Experts of a small language model: 32 SwiGLU neurons an expert.
Below are experts of layer 9 (counted from 0) of a mixture-of-experts language model. Rows are named router (the router's row for the expert) and show model dimensions 128-255. Each number is 500 + 25 x the weight over its row's rms, rounded and kept within 0 to 999. Numbers have three digits each.
Before each expert's rows: a language model's description of what the expert responds to; "comes before" lists some tokens at least twice as common just after its tokens as in all text. This comes from a sample of Wikipedia text that the model never trained on. Tokens count by the router's weight.

# expert 25
Description: Auxiliaries, pronouns and degree adverbs in running prose, e.g. been, would, they, too in "too thin", pretty, very.
comes before: " to", " be", " in", " a", ".", " as"
router:486454485477480541546511477489508526510506507492516491445524539464466473469482497495480490464508542481519512520526505535475475511493525520502495476468489488474528502524500508470523500534548456493498490534463508464510476552487497553477537517478539515532476498452490532525482477476488479509512500506516503465471490508504498516494471521448522531484521539481497522506469503517519499520502

# expert 61
Description: Opening parentheses, quotation marks, dollar signs and LaTeX brackets or subscripts that begin a quote, aside or formula, e.g. ( " $ _{.
comes before: "1", "2", "S", "3", "M", "B"
router:489454497462467500517504504492491511505480500489504488467525523476475497463493464541474486490480506469509539549520475546491475544493507539482493504489551450458496580532487529475515526533521495521505502514497530502524451518473462534492517511478517497513483473490483495519473495501476496527495532537511494475484477479475478505498500491481521531494505518469474523522443450491522530532503

# expert 21
Description: Verbs like is, was, are, has, been right after a subject, often defining sentences such as "X is a small village".
comes before: " a", " the", " in", " to", " an", " not"
router:502486501470487528514505501483475522524483509472519495450535517471461497477465497506491496482508515480501523534503474533486464556509500504489501486483506458462510533549503502479519519503515464516507462523490544471500478537472489534459552537485525496531473457465477503514477482485462500520529527518513517485449481513482497502492475529453525502489532547479486521524457515515554512556492

# expert 23
Description: Verb endings and function words that link clauses in narrative prose, such as -ed, -ing, of, with, against, between, announced.
comes before: " the", " a", " to", " by", " in", " his"
router:482495486490469534511523473488487507520478480496529497459529532493470530454463460517498478487503510463513515527540491566476517539499501496487495471513542456474525511527525496476508501529528474531535461521500534502503492548466495501486516535467531509536500475484492524500465461481488463506502517501522515490463483482467477527525459522473526495487521515481457536538487480542526508525472

# expert 18
Description: Commas, periods, dashes, parentheses and quote-punctuation right after a noun ending a phrase, plus following connectors such as and, while.
comes before: " and", "\n", " the", " The", " which", " but"
router:461483490464480510510523505477458514540488483484517492479525506483502510463475483520470496468496543468532522513548463536490488550498524513455505462484502491463528533512504533452525508537523478524519471524508529460525475524470472536497545496462502522510464493499490506513494480487476485519519519548521520476477497489495494526515497520473528525493503513481485502528450467518514504561509

# expert 32
Description: Closing parentheses, pipes and commas ending a country, year or name entry in lists and tables, as in (Belgium), (2003), USA.
comes before: "\n", " ", " |", "-", " (", " —"
router:476477494503521528521516499468488529548474487482504470450524538463472496488481479533487487490500500514535514537508469517503492498482487521485501496499525482501511541511510531471521559538529492511508487522482511459515514512497503507475525512467531554521482494451491534537501442481457505503507516524507533485479468495479438503520456539500545507468518528491479521529456464521545506514491

# expert 15
Description: Final pieces of country, state and place names and some species names, e.g. Indonesia, Bangladesh, Texas, Beograd, plus England, Germany.
comes before: ",", ".", " and", " (", "'", ")"
router:474485508487491527527521485471487528517472511461542460494533520479463481473487476551463484495443511499503514521528488502473457543500520508469472485464497476505530501520489504500543519514516461506519497548455505480498468515496485509498524515485504545521472490467460526529490503485470497550491510520525524459486473482470472538515455506467513541472564496496508539516486463517528499526471

# expert 62
Description: Forms of be and have right after a subject noun phrase, such as was, is, are, been, would, became.
comes before: " to", "ed", " in", " a", " by", " the"
router:502481463490477509520506485489493531513485487477497511447525512468454517494470483514458491482496517482527507536515470541461468538511500523473504456501516477464517518537522517477502527510524459514499487531498537494511469535490482517463519526454546505526474485476473505512481481464464497527508526511504542500449495525474494493512471535487510498496492551501494513512467507507534515546493

# expert 14
Description: Commas after a noun phrase ending a subject or appositive in prose, such as newspaper, and track,, plus list semicolons and and.
comes before: " and", " the", " which", " a", " but", " was"
router:469482474466507512507531484495478510522474511474536483481522515477497523461480504531484494463503553488504505505521464534459492560506521512465490476496509471446540543499529531451512516518500481515508466545503516473533511500473487521507553491460527523489469485479484523512472481493484475524516544560511506490486498490478481535511488543481534522489503526493479525533467480526509521551500

# expert 40
Description: Verb stems and middle or final word pieces taking -ing/-ed: show, hold, list, attack, block-ad-ed, lo-ad, st-amp-ing, Stand-ard.
comes before: "ing", "ed", "s", "es", " of", "er"
router:528470501483459500511508464463478528526486500486529494450522521510496511483495483519470485480483516503510561519549467538484473479502498514492500486496518449482508534518555503484507501539506491537547481531478543493543486521503479498496523515477512518532489486463471518506502498462445439492522537506533502484502493485474476526550445520483493537512499530487456492553466485500495490523460

# expert 38
Description: Middle and end pieces of derived adjectives and adverbs, such as occasional-ly, particular-ly, independent, plus words like based, known, used.
comes before: " to", "ly", " in", " by", " of", " the"
router:474479466492492501562498511498461518494488468468519479469554508464511494498451502514497472483491513455522499536523479509460489563489503523487490446509526490493484494501505521476537506524530463534503467541490533513507467491478474498458515517481521528516490481491470510531492499470501465516508518524534549492467487502481471511558478518496501522512509518489481504523471472526516532540466